Weights of a small mixture-of-experts language model, trained from scratch on English Wikipedia.
Size: 8 layers, vocabulary 8192.
Experts: 64 SwiGLU neurons an expert, 2 picks a token, a sigmoid router, a shared expert of 128 neurons.
Training: a variant of SOAP for the experts, 303M tokens.
Below are experts of layer 2 (counted from 0) of a mixture-of-experts language model. Rows are named router (the router's row for the expert), gate (a neuron's input weights, with its number), up (a neuron's input weights, with its number), down (a neuron's output weights, with its number) and show model dimensions 0-191. Each number is 128 + 24 x the weight over its row's rms, rounded and kept within 0 to 255. Numbers have three digits each.
Before each expert's rows: a language model's description of what the expert responds to; "raises" lists some tokens whose logits its average output raises strongly, later layers aside. This comes from a sample of Wikipedia text that the model never trained on.

# expert 8
Description: List dashes, sentence openers. Line-initial hyphens starting list or infobox items, plus sentence-opening words like In, On, After, When and first names like David.
raises: " Website:", " Synonyms:", " Order:", " Born:", " Family:"
router:142136132137162113117129098114143163174112141060140130163159161122130158107140112148144135132094146152130117086133132156102129094089105121131135138125157142121158122142112121110123101079126115124131131134131123178087123161134119090159127147108123102137120121117090121124113136154103087147117141139116147114145127114163113162090165111140128096071137137120144104127113174144145095122145214197097099132137142117145122106139110138102098133109120104117122079093055122125159117146176118153102145129135134097142112136156160133131152114124099126144128125117120159071134173146139145107
gate3:193170100111091103124101126138153116133087118115108128128124141147152123161121079101129146115097139150138141116108118099151131137093084172167109133141156109073116106154112118153117069158188149112133119178096182111121100119129148089144103128099149145136108159085117128141146095089091114151126093091141112127146122131129117114145091157163134092158140123131112143124112145129133136147142126117104148114140086117107129130083127121092107136136131177099133135168117153133134131133155127135110132094121128152142109105108148123095124188139149132162109140164156153169132154135160099154
up3:111151124102125146154170096114092134115128162107155128147151153149103175132143141088138104117114112132098125123117133178114104135134123072137099112148164129177102127136136096151116125142136104101134116150160096177158156102122138145173120178132167100083155106136119082167135149115123134145139161162096089118125152114109126157087124130163125112153137152180134089135121137108152147104155161138134131140109134143103128137118133124171123143122118144147085132081076166109119107134098094118146102142153158120165146166113094124166121107149121130102133115140067140141112123083129135154
down3:140185115129166103087133178131144133120110111142081185098103095147150086119118100136130109130110135105148081129103115160084125122140107104115155110074130152114126146136148112104126123125114148149083108155123150138148132168107129145124124165131076094145144121094086104151109159137122106120096123141149165093147132148116095170120151119148122153165095134148119131131087122102138076110151149194144129127110139142128110116118131120137137159127062115104155120100131134155141113142095089126097131143110105122112128174150102171097096156142116114140153110128110107124125135142113164090
gate4:123141126123135112107142069150130095155115158090135145126157089133115180138109129114106090143164092135134089177146134097139162157153107136087150140140166105153145108105143127127148191150130133163156131132138086130129134116125109101116141135073100134160159141112164122133121123145125125174113123126131150120154158114115082119143146138138100124166147108170135123149099129133133118147130145109119127147134103136160073138139119175134132131111166162161119062130120130092123080154142164116099112176172142101113110142133135135137108109108168062102124111137126141126168087130134130107
up4:113151152140143124120116164095071124123104132130125093133145134136139089144157077126110105120116138105160145119110108090130114123141101171122120198137111133132124137149180105115095163106120156125096163124143102146122168102110147069164144105122096105151135118097143080080130106118122135132133159132190170152126139163145137071132122144075125103122134109145159097130133125154099134114138165160107127107116137139146113168125123178124136161131119124141158118127140146151114109116143190138112103108124123085128125158124151129131147126111184137147090123124130095115141085097157109103
down4:127114139149140106131071121085149174111107139155155163134127179098095111140146175120110118128128101117133177094136141108122164135085173097149128118118105125092132132135116137113123109088076105145099120116138102141155089158143132139173146149151134149134107107111128157107145151168141154114140132132125156117153105112136110157104107135125145113152120120119084122125103111147121183166136142069090116112097147110126134090153139125158138090112129105151098167127126142089122157165099119129141059158105105109143122121099094128161130144132093152119112136073120094156114155141121096135
gate5:161093128164147134093091133119106143139131099122147088129094129125109158108153159117136111120091133113123126117139134112130162128137135143164138122102139125142112128109133151112128132087139153124140123109142172096148112121084187092086123099182134110095212107116140100137124119146120097120103116141123157166120104132162109153104104118117129130110132159092120166124129131108166150106089123164122140138127170090101155129150127090166130059108158153165123145139122134126138150151116095110138154087122131088177099138102124170164156135096177122131133101119134168144105138134095112149
up5:128080113135127135143119112145100163089182091121115087136118136119093153136161113171155136100122182137121102095113112118139103140156140086131144131111119115116126145154115098134110148092136124147151093161131111115131129121144096116086116143136147109141133117076141134127089139165150152109110122161126160142131144140125123167142131123084091116072160129107080163123119145149130101150084163131147159079121127107127109186146133152128122132108176152149095148109142128104121170141143116134131122131130123154092099144123223109142108143090129079151113124094131147149104144115137126115
down5:170163145135179138120163157136094112143108140108149157131145160129104097124093174120131117143096109092096150157137172131101097126115144112110155162092167095097138125082079106162107079119136139110175111122146102156162157140115091174175149151123160164108114135154132128094099165128138133122143160112119138149175111122096115131131137169133135076149130136128110097104127150105103109112129126124111086160134130158111140128129104128131177103117118094115108146111105127113105108152119151160139124164149106102145119103124150146120143089164102154147128086095131092143113108109139104118
gate6:099097122147157141151106125143135141164148112144153106124050119158113098090127141126117179129105106111136092166126147143130076105125109089138134166149127105114146113110117106113154099119134137116141142072136134136101092143144103108109132130096150146154105087134145112114147149134115078113112132149098127122130101107085107135102070116132116102157115172130133098151145134135130162126126144147138104119090166162075123134131121196076121155145177144106158131146165112139083107096132139151127073110137140145132116140115145115155121122104072127129137115128117161134127135109093166119
up6:129135125136125128115086134139136146164144112138115163067103164186122124115135175102130112118103131086128116129150132143166116109093126155120094158117114135156185084122147189126165146159164112150095099143165119120147096128141093141126121120135147167144166108136156146099128145173134126174109114129125139167123172139078109110145147137110120130109116100131106149145113147102080116112110103098131147143120135082159111105148128160148151145115128162118129130192162138130142115147141110116138126127126091162132061104117120130138120103109118171133124108158141138134160123149143067120
down6:140148117183127168102136134125117150093100127086171100145145115121124147114118115135173123139123149116118153108110117135113108122133103141107143075119158112104149111130091106126108110114120157125152148099103160130122107155139114132136107128153132174115115129118161111145149101119162099095163125071104129075159105161155133129104113092107123128114147135109185143087133141157127097144097155139128130153125118139114111107120117119092114192143105126095063086114090120096152134121133140103118155125077131135123161126134138095082212150123086122146142132096147134141168116140132110131
gate7:128109140160128125129126156123128162107128127093117121110099107179138160131143109097124143106154135115163054121133116133125140119104158157141154088114138112161118155131141132127160173131103096141138082146138104152154102160119157146159115077134137119100120123111111153144124162141117116171105143129096132100132113161115144137107114106110103110071149096155115154113130107166145150101144143115132177139157141123080101093137150134109110144125140144117175133124139057097137103121141111128159096118133154142120091113111189110132127137089123165113104087125174180118101134159170129112
up7:120134164134167124111129169105165156144138127086147153150177079126077144147144129100128152105135132112128131109153139126130138139138172131151109157089091125124123115082138126151134138110108112144112141139123112132147110082120146115175144153088132159129118165100106089137122132146138105150144156134108099137144110132169130113093093186110159141107158095165138121124156119123139152149140157124110142110110095109135142106158121132149127159131144105098145212105134114123150151171118165119126133073148116097111110124079152124169068136098117127088101120143130174147129123158142120096
down7:131138113101130106127151180106110122107138125127118126113117143123134138144137114109136112125164151112140133095092093194104132176117083144152126142071125195105129157120180134151121138154144154113102119117112131167139146074099091133112129123120137133123184122137127135149111158099156096124131123128142098077112127115126157131132115130166113172116106127130135102115077174117092097118139095127113147133141117127183144144118144148141108113053154117084108132135156123126135136133130092104103118120107101152126156105146078152118126143117141154157131162136182125179146113120142109164
gate8:084128142147090117148120146174144119090150125136109121108121084086153109146148136142080156137101158164116145132119092083121154131098137152153147111158169065147085117113153148116153126121157145128162146139121159121080110182140093117125119096119170153115135119144070131132158137112119130109124107086111135142147126122168105152147141122134165113127142099090141128151134128187081113135161129121104154105103122111102108100161121137134116142124115157123152127084088121103135119150147126119091104093164138136138152145103140141118109090098123092118078137127176170110144114127143135143
up8:130138109167159136152157107088180155142151100136124150154118144161131131124152101129145115129162122097097087152101138163127106119155115075159112085131133138103133077158150108122147129134122151111175129142119157126156140106144144132121158126117100132137140115182117158092116162113092189130103157128112107140134124129147097149066127153107153147123074085159103098089150087113151110124109126162135091155141131111087132160126142105128126126152204112124106124115113101130133123114132082147133172105132168117113096144109125115117144114127151136101151120154156130169122127148157124116
down8:116167194110130146142126114132115103144120109153116123116115137136160114125129127107158115158140118118104094119155156114149128114108085108121127138117126115149132108116098165136098146123114113119050152164146139165149097162131118142141109133113125091152165140146126118121154145111094101101134113125146167130165159109149127104142147124119129117167140161151116100099117117097125143077106116090114109169151126129122147105119119114125125128055160109168127151119166158192171121165114140164154088107125127101143114115120091199140130145090110151134183083124098110120117134142107137103
gate9:109140102117142113139153161091107143149099168123125139178125106106127125081109138182135106107133125101115149099097123124129145152130151109135090055096134106090124147121128146129102114157150118139159144135145101168123104138095135100148096120167178088149107121131119136153118112182113085097125157124139083116148104130113089141124134140146090123130136180107113100162165130087129141118123148138130142113124174114149146116091154107130142130146131118122137098140118106181134081137154171126163118128111125092112130154138131134187150122137149159154139144147080145165122165165136133163
up9:094147083146115128155104122113130155062131110090145107092130106124135109135124168136135121135163159155126162159115139129177122120089132142153106142099103140140084093174174144127135159114102145134106111155116145147163120140150083136128126103128142184154171126137137140090111140120136111199145130128157142151103145142139140100134136153193128139118076135127133145135124118142117083145094135105130132129108098098105159168072149122135103159142166110095155122164160131086135119130082097123096137118131102156117140100103143127078123122126096164114125109123116158136115117134129116135
down9:100132163179100116155122087155099134118179144139114170106118126157137160106107090145076127124146153153151108105125123122109129113148089157067142144131118093107146139119136132122166111144131117074117125170157137149143112115125115101064125100115107127127122137176161130077132107124132136085100133091138131161095151132139119120080150175134106106073163190107078131105142137172119124150123139118116094141140155161095110100140164168113140130121114106146154117088133136102123143095126144173145136128114100149125138133138124155121162131115115150135113129096158133112110127135149133134
gate10:129135109159101123174150156125104163185133155106150139107165107152170130128099119135112136114121160147160112167123156120111144145143101126145108135086125136144082132117138117127116122109156106133129135084148133159077141115129111060127127153059123125157126132106157144133100133128097121098108094123133140097145098068115115112108140110157083111143125091115175132145126101165146140110173160136122113122087090133098145115145113151094116139109174143148135127135147143118162127114131145156163122104180169133101123112149133128160144107141126143083089128096100142098137180119107102118
up10:116140104135107137146163140119100077103106135117122144116085172102128086115152121126121148169119142159138136093113165089126119113116132100145107168161105153117122096102130149173173137105112131122154114122133122085136159158078113163145095116159136122126105147136125081122149130106127101174121121160145157147100135115132117119137149167155121092132080114152122117123128178133138110129140162115120150108105129110087160098154123140150156087136104103153146152130172099162137144149152144146127140120136054110173105148124092171104119084099116159140152116108126097118147163124098098116
down10:136150198147115088091134071110141102148130133123135097170124121193111118120158139107133117140125114087098106129167141136151112075080106123126102119162152159157118137176115098117176163136129076169118197155095140104132123136113130132118088156125133158137127131102098094124125105146120096128101107118108132153118092124162131117151112092127109124092125139141130163141096134130120118110130116130153163102135106124135122151144118137109128159139123119145110117108099107128112135166105145171074148111081139118102128097093123107145127182090107101156130142159112139123128128103136111098
gate11:130108102109100047171135125149124143120152095113139106117151135119151163103170104118098160147140106120095145126123153097063124094160117132148145118128127134071162159123090170140127102110149092101116156088139134162109134122121144160121154122159149138105090093119133094123108101128071124087108154118126137157099102162132098153123124122163141109103143134133141119106110129153115142139150143177146113116129096137091099155136136157141135138134131100131112157141143169119107104146129161142113100128135169148113122070124148120153178115106103086120149148133089146091096139111158141118
up11:125099168146110106172183146141135123079111129144098129150106164139147139156158139104097156129135130141106144109135129156153167162112158076115134104118155105142145137149122134140187143144130098138136143112141117165101103139090142158093125140155141116066092130093164105194109156157141153130107147092127110177114144155147092152155137097114136118111177160118100111133138108182125125111160122142147119100139114139087083137137121107148085107107111113177137161136117154118101127140135121125114089150120156169139105125136163134152120131133142141100125103116120119120124160154136154167
down11:163139118156149133118154095137163132101101133087134170099123144125093137125144150137089140148153126146112151163123135093114091118088149163099124167141135104135145124094139125145105145127128135082080114120160112108132119155122146164119098130139119094128167128123142132141130099155116111092117114096109097153124143140137121103150145129121161126102109148121146106160043137123205147144083170164121134142121098163082128123147191110143122152141088108148106146107129162134110122103138122108112176119146175161130122111153142087155124095098142089161150119124113104106110140148136137124
gate12:135129121140133120109129136109090134149147141164131115101119124099132102149132138133124156128109153153096101104104180143140114142082191128105082107137146129147163110139174146081129117121083171135131161106140098108121127153115107132124129114114111150107175128134132123127153127144120139102116142118111160147097118096109098152121122114119137117150102147104132130092151105148118096137126146091122110141125117094093162165130123126167138127135134118166144147188170129089139117105151134145105154101139120120111125129161092175151171093095113096097127105138104223143120106120079120187
up12:150129139167138166145123084174116122131141139172151076148126123102166119129077173119101120162117116115093166085058077122153126135124130177104140132104113169116125138121144139173120150116109135124122164118163139093151128149127073113120100133144150127138097151145136092150108148124097115141126144101126145102127122106100134147170148107132130140128106110130107119140087118144108153134154138096114144138142138148126084143096147161094099108140133129140134089144146129108143147156164121107129132138082131190143083143142119124141139199129111102154149154101176138116134104112098140125
down12:204133118125144141154150123080130111127168087136144156128093133139112182166115120128118108120114099146104113146157122124138099165111159146109119161163110114159142154102109141129166083177147134154121127096142117111141114107152146121111131126159155127147117099131146118127135090097118129139152139161124104106118130136136097087166110142121148175147113162149084105069127144165104119158116122124117113151090165138164118093123135138144138126164118094150107117138158155090104098157161133183108111077107114123148123153114168063124094141115138153110117145135146127155129096124152147128
gate13:104156096102119086117098111187122118126152112112111157095124145099128135081122134091110092140099139099099166104136133098076176110146080146151080172111143151171152112108153109125119134135165163136146143132149103128146145127109127116196101155092112105123108099148118126159122099137110117145115123115143139159143143100141109175122141137154119146143137121121134093125122111111106120120174178113133116122119129139135139132140091136139098132149115128174154120137137133112136146112108178132129120109129148126119155190098091119128145101061093134163155114148150124155111119108069154122
up13:127115110105116109102116114125135101140118145141119119116102130085142132077118147149123148124088169177100179111122113124126138112093133131150106161118102114113098146140091114134129135168100129158155180107116118134129108087147136128138108171095114145100131112184129144149133126127112165159122151123157187146128112108184127144082110140102118140123135080151099151134145143158139109133113177086117124090099156065171152139189128168094079111144116099133102128157136129140158127107115126129136113161101124170126144124098111112119122125108131121115183150097128114136144142088113139144
down13:144111065074091130115160121107141157092132147173142124137134154136156100107106150153122152155131138138132144153132129093119141138146144131141079158132105129139125134138148088141140134135183119152133142100103144129105153133133094108174112154117131187133118125134167082115117129078118160132106121124104111147135123150150201116150107147146140112103116107107149099162134115136118128182142146156164133104140111168121125063142136074070139134140149095093126139187117152102109125129117122136118096144141135118121139152164071118124154105144139143147142144122123089157100151109145141119
gate14:110145104131170134126086119100118085131140132095115135168146162118165123144172131104135108122144120139148153134147098123165099145098130127117124180156153129165080142128099143141139119088090113141104104173139155135112135141166154128146160122128129111115144141159109186129179179117139128169136074140100085092119163114101148135097091148097149090092138118125105114135099135115115124189162125122131114103099115144144121129124091107139184130144123139086172134176106121129109134119121118098124128119103125113141136131092146165121171115157119108101149089134143118109134117122082112113
up14:091143093153130120135121139117203094153182102100101151123142132128118082184113124122146104111111109168132138138190148115112129117111124160171135137129132117137110134121098117105100111088137096106092164131146138158136109106156147102109148161096137093118131143183118162130162129114143157138121119125130087111109203139153084116125112094108104112131145127162157174150121152133113078153137124175121154121130070153147091141124129111120133154116129119113182182120150112112088117136125123122116134127081127149087134128115143106121143151150141107121132135144116109132127121112132136167
down14:168122098124158152156128142129151125118119120095093104102115109110144134091168163108133110122075108121125174086137106138132116135112137138124115124120098150149108109117147144117120148080153115096086155091117078150074104132151111139159086101146118116090146114096137091113128139133094164117126163092105102116172093146171140167130070133117157126170125131128157155123169142137185180109168146146145137135118104109121132129123133121120149130139106127119150126118159100114124133136112173137140132133129144139139109084167177102140117159105152151125123139121112163150093157179160141137
gate15:142163107128109093123149117111152132138116102147102096131093147152138135103152109159119098140125114072134159133144145146178126133111138133135162121126115129162129169107142137149146142095174129154125146117185122133152189187140118121111166117148077174115127090148089109122152131094151137140077163137107140135130105130134113133111134132132129109123144110108111131117071081115110104117204178142130141166149115107116154108144112098099113134131174136085122132130087130101132110108130110116147133098129122119134104145170089144106110158138136127138081135104115108165176156107119104111
up15:128085122153127138081094124117138115102145151107123141132135112142096095111093104067122115168101094128177137119103108159141169144129125096151149122108139179104120112123143099118134082135145118097139089098096106111133149109122193158140133124137134106143137122108141132148087119140094107123124162131099117126163100159147145136106140113125116115135094133124135144108184177187119148110124094133093113149121091124103097178140160136114146099121122161136120153146136110120106087129114137115103166101145100122162111110095108122121132080141137175106170059155139128151120108137119118113
down15:094143110137111126156163105117100088120117117112149171158119126117106147114158111089099131115125126101109093100152113100138120137123114167085121136145106118115130153156142124124148154115123115130098133103165121080153097153091126135149158116167153099154103136113148132140122106124156077135084167132106171122127130179134135134158153100130187065121073138138120134104123137163098102119164140122145147153123130138102145152174128135114102078085111159142160110110069091097159114128161149081129128123144133116126128114141100161109117132099123139130112153105090133142152175164120120138
gate16:168124167165149104122120143157144134118127132130093105127123126164130165078119167130139120149109111158123118145100107180122129149094157138137136144133114128145128136144146191140126135116141166114128115097143131182136166166149138110080132107155149125125130148101144177059126131137151089104128106109110161183126136157096151149134115114130111092117155138093121135108095130169156161136109157129092153115124141105123133145103125124119124158092155125115106095164072128140174086115142135117135139136140120120133095122091158111142136166077173100160110091101152121131125105109142092107
up16:108133139169174129121077132119130145048124105148076086077112133134141134110140111125091098156149101100152098135126117143086149144113107113130105147133154112138114111144124106169113110146126144151124103081102150187117111129122135121139123157118173162137089132161117122111115143126150094135106125115140133140135154132109143132141139106094180091138110138119129142168140099138154120106138147112128191142100131112154114100067107098128133156135158148120123142126146113117095152126152110147167127127154156148151101127100138111152114119115096138166161110083138111124084132093100077173
down16:150116148154128165142113142127139115122086136081081133155122163154156131126149131089155074121073129143131100128141114112128089142083138119103113116155115135126116125122117176128174155099097152133107145117132131140161119150089121146074110094181131107110118169159114168103125090142155107138178156097154156134140145117126163130116122137141092151136128133134139100170131116121139111077128141152110126131116158088141149141108162082148146179120137141088075108134120140111126109138140134134114085146139166108127133141082115136122140160153125091120100079133141139168157098116167129127
gate17:132066122124140112147113088096161159112111138147120130184101140122142144103109080114052132163140093150130105125072142138091171153115124135140184106139155125124116101155090113093145090076129089118172162140115124191123098134135131142145146147114146132119095120149147142120154100160138121083144134137146126135126160162127086162123131161135123100125131142131152158150130134108109135153123132131139120121137121092094122142139142115132103145157144154115112119124148102167070097111110132145114110105143133139130153119148139152182135104118183116168100131099109126159124135171126116124
up17:099061108162165151149173151102139135152157146154121103122106080187165149146151165140086177129103117134140119123153103141105106151124113088141133135129144114120135090098136144135102087095145110124115141147143147130158102112108129141147116121129130153145144133156179118129102121109114144087142118122126147130110152154116179151151089143092145096117124140118125149176126095120140075172109172131088123130129130154124104145118147174138071116163116111105103149136120108130112105154107096114125152106094075133137123101128113136164166096134078126106133135097098120119119124158133111147
down17:108145129086116112118134132144117134166109146106111147147151110127118093105152109112142090140123127108154128137118128168155152167121180118132109160096107093122119137118171143143092112120132122109138149116137135173117133174106107122138169157110105094126109116111114149086125115166126203128189111148097140135131178098166167164167135143125144132134160145100102100150127152129106126166145123156125124112157156154114134114100106138098121153116107132122110157127127121072157101109164122109145115131141141097153114139162106135161076139156144110185127114114137169098112132095147102071
gate18:143142083141143107159109128137132135103103076129084176130118078119134097114182108148104140084080137138129164136095128138156117144136127120110136121123114129144150177186105110154142108153089119179192132111134148156132139088142085156140134109130192150171133112154097129124149119105079172161107114138129122105118101128160074085143166123133153142131170137155133117107117135143116122137147144131117165149142135126131121152153116130106105125130151144129129143117146135120153105146116116141109127139155102086094114136125103126147101113119098157170142131152083178121163125129100108116
up18:100158154165176133160119142166078111094115148138116107122112135156092114115142128170070115107117139136067135086116099087135089160158112147111119145127111104156134146139050106116113141119142117124153092129138154140149171099131085136149155152130151128092141103146124145082137168160110117138128095117134136150113147112132102092133123101154167133156155120121140144072108106130120106184138123114112145142141119133126126085123110145097107127114091183133122104176109122139109093155115168097155106107127104117117140158129108145100137155115155105140138110145110123111151136123115166136
down18:125126089097170133116141094121146089070112119127126134127127122154096124109121123129134115147121082130152117102095136137115124105118114125127185157104137130156097105132130158102152123134092146133187077125124120130112129128131082132096136146110155149114124128169129147141102094086105119117136143135197126137125175127158153116179146133104147125180139137125097135119109136129091120135178103081119141103116100128139126149119110119111144150122102174140120138096130090170127136134085144095109140129166127149125097116120170123121108087098133090127127139143162131096125121218138167103
gate19:167139111100134156147129118145157115192106132118066130129161107133138118109162140114103097121104088154119154092108122133130107159092136109104145140122178148139093166121120124103154121117112131137084096126133145102129086154106173106175130169128138110157144134066139094140085147093153124102139118135139136117095124141125148142129133171120162151100096117093127125114179176163133118096147118159138137082174159143156124115132128146120121131107142188070094130110134158149141122129140096107141145146115139127135155167154135150133102136146091130143139140119080162126114140157124122126
up19:137121147151168126149170135107107095108118143140099086091116143164161110114104129169125179153121147102147123166115151124100205100107136113126138150107063141139142119145111110179130113143138104140116108117129160106121177144118098080111149152119116114152135141120142139165140130102121140115100107134098077175177139124127148112098116114111170092181126134140125130095148118120107147114068136140102135119094133131084127086132123126119191165090109099163110106153124095138142134083140111144096128144136149127145114129117122127120127141144146125116155137154121105145171137113163127141
down19:089124110136170118155155155131153094127119148122112154104141123144144132095124126117131172153086153147124106128145122119149109120110108153159128193085161194134150139091105137120121110110135139113120149136126151168117177142144180133126117140146166137127148107142062123125144144099128127145169141127103112113146134116106173100156139144133106159155151112094182141105132135144130134160116107137121121103131098158137117119152157150118104114126150143184133122128095156088132127121144103112155125107137096136097205137129155117124139180108120110151105154077125083116086151150121091112
gate20:095119101164123130153152133111166178158134145135095149117124133131171112140135073107131136155115113124167094144100112142171138143161128152094173143096137082194111161119123109101182150132126114095116097124132123151129113096141107107118144143166135110122159109104099161153121108159172138121160097124102102169134151143109091122106123174133107110106125103139156133114166129091153127124116140132077106136166128132126130101117176134110097124085085132099173156105113125073110178139145119157100121129136145130152138136145109147121108149116114109130125155137112124142101128133132185132
up20:124127154106127165171118132087099137076094127139116104122100101133111149147140149115103127141133114128125187192088149116143109165100133155199108118112113103112130111108147152158108137130174156099080143120141132149162136121121166083174144139085132129145118136150155124140164121153119163150136114091137168130130119088124146123163136130116127158136090176125134135128103160119120120129112088089155069107091137146153127139121138134114133122128169110162102152155141141115149088121131152151122104115134122140125099154100125111137155133175132116156144173150130101096185135104137129113
down20:126152129117112101104097137129113126073092139188117130117098102085112135096162149142151132131082117145116122147080150160142135125136125154130144166102151119175120120098101124089138124137153163074121142130095135149130119114129117073105146128140130094103135134139133128150160133156099085172095140117109125151122139107149123118140110163130076109169089142145137122140143204136163163090118141090191094132126150125162101133135130142145129120169094132133098105094148168097111127127120127125134143100109116137165109137139142076122119115138112115160105135139091123109150149159142119085
gate21:116141156127108134114152164105149114130142144109135149099110129066133179168113177120125154120158110107153116119150143141108130179121126131072146114150117073170146138100177127137161130112169142134124127165121136114132125126106071135150118126171151123163150110085152195138137125131105086167106134144101148125162121096146133127185111152131119112104131127100140098111096163126135133149158152157120136149155122121096154106094176141117136169103127087122137130113143129114105124090135130146159132116092108104166119070107126084099128142138133092153112139143116154127150112099124129130
up21:114143092124105120127103156113156157134116170100114130112132145090099132143159106093180141103147109157127153109136113126156132165134141161135113116130156086097119134101142140175142134145122136148142130095170134156088154131128159134081138109124150136105114151118122080125168105136115094069165116161098162128111101155109127113132120084111118128154140139148104132163127169061108102134118133139151126128097114145132139118097097160117139143132123147139123108153127118163155131089100148086131090134187148109155125123086137100129087119100121145092142133083173138084099138135173106119
down21:121112146135102139135134109126102142120128163156126134109146120138134141099113161103126189126131125103112103143166119174092124093142138094158150153107135130141099158148134101198107117140126145189151132137105083155110111105117090135161122110161132077095136147171126138107128121135096154139110128107128098197135144127136108124188137139111120102079083124097116094128106125196127099113114113129120162107140102138103120131111112119126152096118142154135115106129118111109133125129119140109113139133145105127106119111173149106141181098100138148151137141171154126106186113149166169151
gate22:170130150115149105111140125138121119116106145166117157129155146140113128130108143098077125109135135130127187111117156126137179102142151168097168194098192124120099126168121078142147160142118158121124098070123138135135114110125133082136130127121101101142168117118100111095130104107115113103075128130113117126090112124099146145138137107153111078090152137115120085091138119129143122124123132129099160161141127153104142112127139146146130133111106144145131099095110105140119140110155142136137149176077153170149084142159088119156137136167113118078143180133109123139121133148155138156
up22:109120097130143155135095095143100140129113133104160132135123086140094148128114146130119121125141102171157090107133100123120175101121060129130161133142121180130162144105114131119143099162098142144136142108111136108122106159127130120107085130136146148102108125148160130141084076111169106143101120115129143095173156107138145157115112121140122154152184132148152116153169118161120120105133131125156144096114171119144104148140164116080139124133142113136119117121121108136126147080190113152115174070121137127103126131140102144120151161096187135162106142127122106143145163175183112152
down22:163167129129149131104133087142156122146144125159123107191122077107118142156108126091122126115114117099140101149141142089122096090104126066122120103138123118136133123169116126142166105139122120120090146108134096068116153138124110104131107162106154151097101149135130150105093096084110159133109110145115135155090078087129150135134152132121175135115135129111131145106144122157132157148104135124107124161186120100148107111112131127137128083141096132095147174099139094141122116135148147128111158150175073138160143153144115173083120150135139119114091110142110108111101087101106093109
gate23:109106120113165137114128139113168145117163121113115088104131123127133153115146135096149089087116149113118134120142140084137169129096121133140150122102131142120139141137129146069093157149146158155136096143160139144161113156175146139100116128105051079099116135105164157144140155078136088153106116130139087162142132139175144114145149124083131112096121121163129159129120114145125073079148160128092152134142137166137126153097139151122102164094130112076112129098083122118141079117103138137109105172136141137109125137162154141137172123156146136127101121120137100160116131105160112131
up23:134074153129164116120168129126137148085146153118118163133115142133114152119160105128124120141147066115103102160149157141093122099121104112112111107127096161093086127140136104124121143096168119140147113115136120108103157144161095142143121151090113104134137168141153122186159105151122112133158131069100129110111106129106135110170140149115142154074130166117113140130123129075162136113147125130147102111145128102134164112103100119156114124141154122105105147172138134103145107177119126115128118106119099138118145137141103152154135150138074164129079087139187172085145160152106143148
down23:106122104177138103151104155118116152114147153106138120109087137154076117103154119143139107152158139117136171122122121156071116127103133112111109106119115119090081124133138134131120133149083115149113101097103159090166090134118113172082111138121111133137115099128126168162137149130062164168146106123088123134102168143124110147171091160129114127102163116122113135135139094137131136148143102143150079095146152085151107159130137141092105157133108131151115098136120122138148138142155081083154131124129128137079168114116137137116121108151124200090128141128160132137103085140142137135
gate24:165144158145124153125134184136153122111138120072147110150137116135090140085153105150130107106100144120097120172130138133120111105128159154149133109154185133110149132124157168086129141104149081117161201144124094117132147133120123092108110175096134113145089128134119110078128131123157152126121103140136131131141127112095138174102115159109133108121113147162088124154095141121131098064104156148117156130110103119113118160133129148104166143156121139118182109100112154092147093113147129122105128126146132096148154165174116171118140141116146141127100140142128107132162087120111124075
up24:121099159078106149143147149128081111132137128136101162158163118122087123145121108144133128090146145064114131162168173141115126156138141123114158133152114096118115117141171169108150173124138129140154122150088120104123137147142094097115112109120143154102105099119192126130111141159098118109075111098126156110082113152120155144088118115148132099121098129154102091118113147080122130134140121132123096091133132129169164173130136128129127096134120126119094142140110115167135091121118120146159161138104097135119160113186146153146065111123147112102128146135099122138163073147121145140
down24:116132162084118124095157095135145124121141123142130102136116185110127130139145106134093142122148137172099085103070129141133153067153126135167126159149144142094105121132117133101150110103186093120160144152111122096106108142128102129116143103086104115149141133146106130140138126154117193127145126155123127135141127111154111156167137115103111106124093118095145163107125105105121114122127129149141139120131094110089104117128127142079152074115117141191113129117087118129113117164170100070131131147156132102110162119125144129125120158149134128127152116194132129070162102130111154089
gate25:134104133133055104143119184103179128108130115120097108106138111146133138148139077109115129122107139152134111100122128050101129152147127120144144113120122137135155118092125124156160122069131106124138134100122110129138082151146111113168133111102154159092118105119096130116145107152136109150131133136100150153137087140134106125081145138136123055130148136127145078140083156140111167099126132135123118084123128150143116138120140114142169185127108101123124115137155111130100092147099129102113135144177124137120124099136123121080132138150171105100101161155133178156163120138170148158
up25:162112138143135144077156148138160097129143152073094142137096120142137132124136157111136129134118134136133106085127149128095157135119128121102099102132125150149150114141140140160109158147116134125154113115082082144155160206144050152164097093157099056143126135127088151115170195127131156147105136124122133135153109105160121121124126141120144170125156146108078089118110174119123132147127130146131125127147126140105105145167158102117120152134121105116112161077155144102101126138144122136135120170131126114081160140141144144114127153138096124139097145108107163096124122138115159138
down25:102152108099146107108180132116097114131138130117135117123139196172113093144114158119099119140080108148128126121167116093103108185138130168146184112114115103099126095125134104137139112109163128133157123142128125124116124097178125174170079105087151106123142095150102104133112148150128137117163140170124118124082115091146150115073134132155074165111120129158113174111136118095121169138092169119098102127130140164110157134122139119138136127143117117097110106152108123133135153103114109069126111143139123136154162113148108130128116157080163121132154098111130138142094145131135105138
gate26:090123129144106120153146103125120151170163106140117123100114130097098141118138120124161060088141081118130116141145178148089104133125108110137105118118144122103098101107185114111125093133167146126099089115112119074154133148113149121132120165177105127136141128140170116097126097139126111151090168173123168080141118135114105122105086141152143128144135113113107102112130095138152145101128121193111116145115137121129140118102142138121155112104121112103114129110131130138152084134139092181112162133126140127160154123146091112127091108139125106165156118133158089094087122090082089132
up26:100135097151131108171126100134169161120135174181141130099103143132127158125157143098154076151151062143127065123138135123120116114118158127109109119127148109176122108094147098103098119135142122135110157093098178133087127171114110129129128139132125114145135140154111104130129154157163085135129169166128136139118121163143123143107127130129123137119134113125113158100077102143159145176168139125117160134077117131149136138117123108126138195113106112135095116119131127114100107143109111110142150111085176141121114155121139100109159093141134098133135075136124101084111098145132079103
down26:157186133169123115141120168126148142106130112105129123141088150106148133097112137094127123123151088150161105142106151115125138144120128127082108115164156172155111153153098095122122097159112165180163126161135106158150167140140109143108162108118120143132145097141156115132114180136125129123131112131146115144111175150137140130112146140148096095113142137172181082127138109162126123115120114101098124128104153156141130107123111125062135149108160130130167075116107107123092170110124117107122150101149121131116099117087090132188166126142106110108153094113141159177127119122108144170